From a checkpoint of a small mixture-of-experts model trained on Wikipedia.
Experts: 2 picks a token, a softmax router.
Training: a variant of SOAP for the experts, 496M tokens, 3782 steps.
Below are experts of layer 5 (counted from 0) of a mixture-of-experts language model. Rows are named router (the router's row for the expert), gate (a neuron's input weights, with its number), up (a neuron's input weights, with its number) and show model dimensions 128-191. Each number is 128 + 24 x the weight over its row's rms, rounded and kept within 0 to 255. Numbers have three digits each.
Before each expert's rows: a language model's description of what the expert responds to. This comes from a sample of Wikipedia text that the model never trained on.

# expert 21
Adverbs, quantifiers and contractions in prose and song titles: n't in Doesn't, six, just, often, never, mostly, much, straight.
router:139114129151145112139141124109112152102150134146135102150124129147123128173163133170112124146075088104123130148183174124123155114106142153182140122130098146132126105121118141135096110115140127
gate0:137071121113162134154125114107116142149118124147130083126149086123127108149183136112133108103134092111127112140137153101160164143120097105084127128102135148109148115106073119128103120150109142
up0:155131176112119113149084138165150103129132116129167126123141161094128103098115131135158133107101173148118102095132171153132142111134101159156117122142157104121122120108150083156135183134130121
gate1:151136120152119126147150115086140088141127118118156133127115092125091121143132166148158158137137111104095142129107155095115135125112161136178144094141139114143116118141144118121161145134108127
up1:122124120128147142111132144139111135169128085105144123130102121100115111140127151131115150142074090107133075136105138134109096144151122118134124094105091116139122155130095180111166164180095122
gate2:153129101129152142137122102154098116124113109122107163144141160134099113089143154136139178118088104125109150165163118121137174108117139102141103140147142123116101074151107120104099125134106153
up2:102139166124107154096132110121107151069095134076177147124117127109132096132075114150090104131150130131127125126126155137111129130129097120137139086117127138116112145140129133103122150137084134
gate3:118134076103122153128122149094086135137118080132162192088138129141173135148131103109123149182103118144139152121097137096101173130143125134157116111134085151083162144121123123083125154174161147
up3:152136130100141157108120104124131127150184140093161102185135130093096102136108159094150113111124113143116086131122139162117119125134146168134133098110141120171120113096124155150148135092116131
gate4:128112149131166130109101136122150134111115122147101113125042098168116121125160108102124107116087117155178104130095147113111124119135141102131125168136146169104148126091079099157139146119153135
up4:128179200167082089142112152105139116079124155175116154141094080137113127149115145146136099143170114145145145116130122172136140100126133156124129139159113165123101110147156110149117100111142114
gate5:173121121100143164109107114133123151158116112105099105114112108118146133115100126085115141114130138140157124107070107159128138153120114106096124129144164072117123132101161099160153153155102143
up5:112164141155117137121150115121092105155108131103118134142134119105118145143128134160095139132111170121103124130132161118107083124152105109141140113105123144116158200144143119134116120114118124
gate6:155096141106137135119147185099126137099125105095098147164107109113114117130161092137147120102107107146149091113123080165117113161141107117140144113160129117104101098163106084103129157145108134
up6:139135148117109096129110140162135100079147172117103144160115082126140131106145160135158094070092101105133119133103183200132139078138144180154148120099115114115123099135110166112142172092145129
gate7:119130128150174097119138078109143140138090104120103124138114146134121119134114160110126139131097134117072118125149125135131128104122117154118137126189153076105136130099136156132108102130152127
up7:131174126126155131121148130104108131093120118131132127113129117139119108134105140151112112094152147110090121144139125134120120111141085142132176129136145160136117106112111177137167111111119113
gate8:157103135120191176134135146160149116163115116113122114115134126119164156137121070091153170151131118162151113102103092150126142161107109113133118146159143115132183129107118090132122131157127107
up8:119130124128138164177129113150081104097114145166111149131141117103116103174130183168133130119125142112079144149159144124126116127148102100140126136124136154157137133135103202161122111110164111
gate9:123121151083141115119147097132126113138103124105117142137140131149114135119107149144110118111110169160131114111150143153107121131097091141155150142126157157107124175119176158086124183164191131
up9:142105152112083136111180130125136128170139129134115097100162082098102099088170149137118148136138131120123124113125187152166122111144140100116129103109095145080128155138142156128085094087148099
gate10:113119113118118102075143152091138126141168144102188138141151115094151140114132084103115124128144127138116130116074116115120062113053162104114130167136132126132121100141101129139150102131085130
up10:163091092138119105114151127077099111148095103149162096155107152099088110123100122106102113117086111141125134131147120160129095119128169105164091120128082161150115117168091130166088153099195148
gate11:158155133111146185137164143127074149152149079108150140129137160128101106118133141121114180146085072105116113118144117107120099151115118087130122137141147132117123149132101148161134106137171130
up11:116097130120117126154143125118126157156141162109109136120106092119125152134129124125103131127119137146136144094129110170143137139137120137101090129132159098092142168125157141113162108157116128
gate12:098127129097085134131111138200095130114092125115108159152121144148122135117110137138135106129111151092130170098193124164145142123162105147112113136098077157111169178130094121139094167111158117
up12:139137160149136130159109131114116122100137135141109134103175125115125146149116101103173142096127144165166080133116139142082088141117111123176139122134111117141135128116197156189170102164142155
gate13:140096173130101187117156143123123153155129096110103084146118144130134159129112108106132149114127109130157084096124094136151130164141119127140147194135111092135118070111163120107148160162086144
up13:124125116098149085119135115121077183126143100189132112149121137163107116184156118129121106097142103110133130137157143113142126083188100147156136144097100154121117087144118144142132147133124126
gate14:130137130129133097130118140184101105082160124109111092094144109130144105123138138145173103160119126117172152168144136107121124111093120115099163097119110099160122133098074170154140129141087087
up14:128149114126152131079129148138095136118138145151105152127146139140141122142115131147134146139113118163146141147135118134114104117155126129142131114155143176121143151149139098152105102155100106
gate15:121107104180176105086144183105118132146135088147102154133121140084088107163119131111140107144125126096143126127083126147104114085053120127130102123144149115102137102143152128135181091109132121
up15:115162096113145126211134124132154086142123138160167151101115150105100118115154140147134112125141106168147107129147109152174094174093138101122109096087112104126114112163135147140160133116152126
gate16:156141158148138115148120156162150118130122184136135160118134132143174123135081127129150145106106166184120103113133134073066142161114160127164115147157173087166110132083131135098166126157096133
up16:111130170173146150099095118133136177101116097138170151124094159149172126108103131142085136118100130156139119168135148152101113131161137134138128087100119176128134083124136161143093161127090143
gate17:134105098082138150152099157116145106112157132097122153120102139111116099120124165165157126119144128110182067126151124108162095137112127146163112106098133090143082145123111101098092165120108129
up17:104156088139154152136122090107092118110122135126120127078109084113127099160130156137093150149144156124124152118135133087133130133118109099124110116117145135124121165139135138085172150166104095
gate18:147146140116140147134119134105143107135120081107091148109168119100160169096137130122126137147140141091129101128155143103150097129131096150142105168102139131121143099118140145164128152123120138
up18:127129122100134112124100104130122189114126123094130190133124096127078091118108155102142132092107131153128075123110117133125189136089133089062124125128159092123162147100106121090131133168136126
gate19:138124116143181193113138120132095134102133124109094129132149138143139132144117107116157130111098165149193140104143164110161171139058095125167091132159115141082117178130110152091103094149114157
up19:100129126077125113156157153076080114145159109138161142089168117092111094175126146158162138119114126091103137131077098093094158156105094094112135134118123171161123175130126133088121149150121140
gate20:128118115131199127114107125098128111163147133144142134124144134114147163106096082106117160106108115136137123097066117095072159156113117116103097140145165117128143143112118118115140100151127164
up20:120131127134122100156153140136117115085118100153168138129171143091101120110119143165154164107070090085132140113115167098141133167115106132117146133081103148144115132127100153141160134135161098
gate21:128132164142081128094186097130140094135112131122158141150132161061140130124168096150161127151114195128115146127137118123102132066119091142175128116126121123120129114145171115107077136160173106
up21:147130073079164138121127111155117160131121145141109150119141098073130142128114148112127166120079160128136147137096156148145158136152117162148117117125147143130158131093133136168165131124104116
gate22:136180146148125145122098132110113145107088124117159072082172115117073081122121133142179122154138100141166114148151106111140120144133160122102119109152105112134111145158096102090115129139157132
up22:138145170119109136131137129100147159097119113155141139130101148160100133133157117138194121105138120114110158166138135135126117084145146150182153139107158097087134112134154145102106145134142133
gate23:105163069144118086132135110154167120094098134116181125084159163086121120119162111137153130121121144126142110114087118152093147102130117145160124162104146133120138133156145177129125106117096150
up23:166127118074130136098107098183121150110130114158092100124099148122135117115080147139121115084133138167106174139131120132122125151116132088128091113120128112153132136150124111143099167159147157
gate24:175135129127142137167198094120134138115108075161132113144098173167099109100104142095110156168100099123125141135099111138076124108154110151168118146117158106095127108133155174111135138133166104
up24:134103120115112139143092155106118163147113113142138125129133138100175114110160111114112116121103130133159080130130083104131142134128131111094179146147113154145114162158136091160154133121114165
gate25:125095137125165123157121145151162138132140133097106176109113131112137115096094104149152153165149126154161118137077142107141134115133125143172156126125158125097148139119127122143102148147140116
up25:119112167158114131102108114189123149116073149175125121115143175148100144183135151147128124173166101133127087151158133141157143125116113121143130140071117147147115094134113163144075076112146105
gate26:118119123116158103134154123143126109102159138153091146151132148105158112156142139106138095124145142109138140131111173144100135181105111169116090105132121155192148135176112119159125137093137128
up26:132129087074116102144142133109136098130151128136119117106147120127130113130107106135155122082190112101153182178120120102117139109134144144156143165141095108140093090119111121137143102137133122
gate27:148105113138122129119111171139140172121117112132143144097116189146121128129135128147084090132121124109146121140095162113143122087149120101132115104177122116129132124156123113124087123123119124
up27:115062155111191143145121150125142126142149125140118087154114094108116120142159098089163131137155124170152136096120144137114120140112196160093137173079109128173121123059142098093127101175110153
gate28:136147150129132108130154130130150136139148153132175073168076140153128120123150138134108157117118148111107106106123152126122112155083166163150113145104162165119157165125158135087139140150118136
up28:092125158136116128151102098133117127136102145105093071190101131132107127173127134144116140127109101083095117129127163120153097138115116083159115106132125148166106147145090117051126138102172144
gate29:176141118086158122135185167119131153133171133105152154130158087142083155109088103119120143151106114080131117125130104150199116133140173165124152153143141089122115141122148136146181147117137141
up29:131113108104173088142140151128146164156122104102151135104122155180095117123134103138151105111155102131124135135102082150102124146140100108148145107137140140113107136092136122113115135168107125
gate30:123112144078136113189117141114133113130108114097099099108142099140142159142127075134133124108125092149155119153093122091065143101125100107135095125176129149149139143130117128121102109148156152
up30:099159155182115154122092110133134123136114134091118123134134131138148124093125157118171115118129138131105105110132129129101113136134150143106124095180141135111136147156164136101130150150098155
gate31:155153108155143162088109122096120151155147145115155145149100094152136178116087124149091129100161101126139172149163109117110111162129180138157171133131149111104087101136119158117145105112140144
up31:141150113123108078135110123119138141109116175135132139112113131126143120118156140089180131139106143118126085118129108164180128123107140129161152128128142112172105167131115118095104179162133126
gate32:134106132141143091109156162147132136125113097135102130148122109068125117127150102117157130063104127183110091101096098125085122149121125091143136138140128088121121158152157115122136134179146139
up32:087169151156117144133111153151140113141103130106137120127147121086134124154113110078146110151159127146172132129109108150134125114083117173129078154114164126095148098089113121105144124122151144
gate33:124092164091133098139082148118165140190115097119109109081142135102111158123131109080175127117173104118177107099099116188145135152117134114144153160133122123090121101075167129054121083131139113
up33:130105143154071088152107137132154148096111121099108126095155108110127144107143147138141127107134116103084091095119145127151123127116137106103188136125111142172122068106148139130122113111103141
gate34:119122082109149113169096145105158183171104151115148155112132158095102143156145085136122125153104096147122124137132094124169143098139120134113152129174137072149128121114155141083114107145129125
up34:116128137114139145074135187115152157125109159155156142151129189146116105133163178099109122135140147142140076145129135157176127108159158103146118074122114172151147095149118121115092135093140117
gate35:121099136125114133165090135122121137169178140142132127084111130151173165111165129099107106159119104124130125104116134117134109121108156103126126138181119126158137141142169115150156108108111137
up35:099136167087113127114161135175112096100102136121085150127113084135152105140096146153124117132073092154167159134131115122082203177094098102151164124144141111133147121126124118162158182145154113
gate36:119144115085151132090096111133172175124082097102164123151162136110080121169093091104183147132123071171140117079095071099074137174084117129127112127137127134110150139072156090134097130167130153
up36:151112119096157100059155133111148144123160122099119124133166063125118106080101131140095094125112147129140122096161129122145139139139165103131110116138149161144138132102142141110193152115119114
gate37:142136138117176147127135158117088139124125134132130143162159116129148129128107123143112118122088095113135121106151104160103127160130127131151090098157150092126165159130128109116148152155129109
up37:124134092130147140159138125105126097130122122109145109143125125143123097088158100089104123096100130156131146080131136115130136103113144087121111127112188139142210156107144134171130124126123108
gate38:130148141187132133118139168144132175136171116078158124148111126152111127148140120139114111118116088171113100125073120119145086094137162117117124131129127133131162119092170112084133129094072089
up38:115117106146130146158173175152141131117149138118176108074158134137137125153125115154098129146115082131116135125171130163119098135139121127103140179153126164113144129115137097158135130166131098
gate39:109130122091153130125130152168113081157097109096142128132111109143127093121142109152122139137118110164108171150071103122091141131121075103148134138119121128147145127112087126143148122101138119
up39:137111153108139129091115163143137147162121148118148109165138158109162144067115111129121101133150102131133076093138137152145129151123179149106125094132140121123146120087137124119066071154110124
gate40:120114127136135113150140141156171119138140157091108155123126122133141146139111095058157123127105165181131128137106108149124109167122139158143095123158166055134167103107156076159132132178101170
up40:119155097130161131103083142114118199147147134111117090091095135116131149089141121087109149147138137112163110112112163171109143123155125108122093130097117172123130120108134139156136132076158114
gate41:133106157171127122139145113131121119201142108119137118105155139100100150136085120145149128143150177130122052118108114120134131119116176164142102136133137137120119140107104115113137103107096127
up41:120131151136129112110154149108101109140140166123165084104171136148138116139132135122120136169080131108124127130139152168122110077130141096115120086107099108159129131105103168117102113138126153
gate42:117121140078148108156134119111123126153116118114112120099129146085161122167174131095136126166108105122164124092126139111156088134120089144129139111138154111109157158128168105146121103134167124
up42:110106110114088105137150167140131084115115109100071144119173125109153130162089141147117102125123136146112096109152170125137135111133136148148150114169133142143115102118115144162130119133152147
gate43:108146097129150142125113129191119113123085123109116098182099169151142127149123127102149139134181101135129121162147127104084182160128146168150091085147113154144130104117129152125115129120114131
up43:147140150111096163137151082142142145137167152094100129103129099114126173077099103152103147120109090123152130155109101160129098095115075089106151160103122131116118127116175146110100150097116137
gate44:120082090108136109126119177149134100140114117135161143129134141135148176133119082097149157142102132177146156118132099133121140170151150101132095155119186110154158125120130137108103136144125152
up44:091099136113134095083147117112115110080125132140148146118133146150135154149160124178117116144081105128120123151087131095107125133132116092141126165123118151146125110171078152112104149139148150
gate45:113107112118123088156123091112125100116107120121152170136142168114102156121129105104135135102077112111140097121133162114128146139089129124150120114133132102135130143148152152116170110159112167
up45:097128171120116133124168107150111120118134104122130121146158189099088139149115124099116122109072120129118138145094094161115100060127094151148141153060125099127133141143126116163141077148123131
gate46:141150142126141138146076131130134118111115114140087131129136107110139129130103158138140127119130091166108078159137113125148121128141124157165137135146125144108118132135107136161109171107116106
up46:094123110124158134135129187108170158167128142142144178089106128136127141102098141115146162137081113100127124125129130132108126117120088119120072120145165111079134128134135123090163148132112149
gate47:111092131120143121145098161135142119140176111136120110156158170157069134081127110112166154138131112099112112123152136117082126118116133115127139146136132101182140115089110137161130095155114154
up47:161134097135147149083096078114158141111157118138111123152152153099107128108153121136084082140134123083101099134171161090147127108119155067138108151113096159094124111120143107163118143106082158
gate48:120123105125137125130115113108130104148106090114114111164117120167083136143079106127168152142142109153123133094136071145138115133136114131132101121131116122077128081104125142088074192133107116
up48:113145136156145119144110071155101133106121129130139125135173093161105137145123110161156095160124116128098121150146124139173128116124104134156109112101098154088135087087086165117093161099124114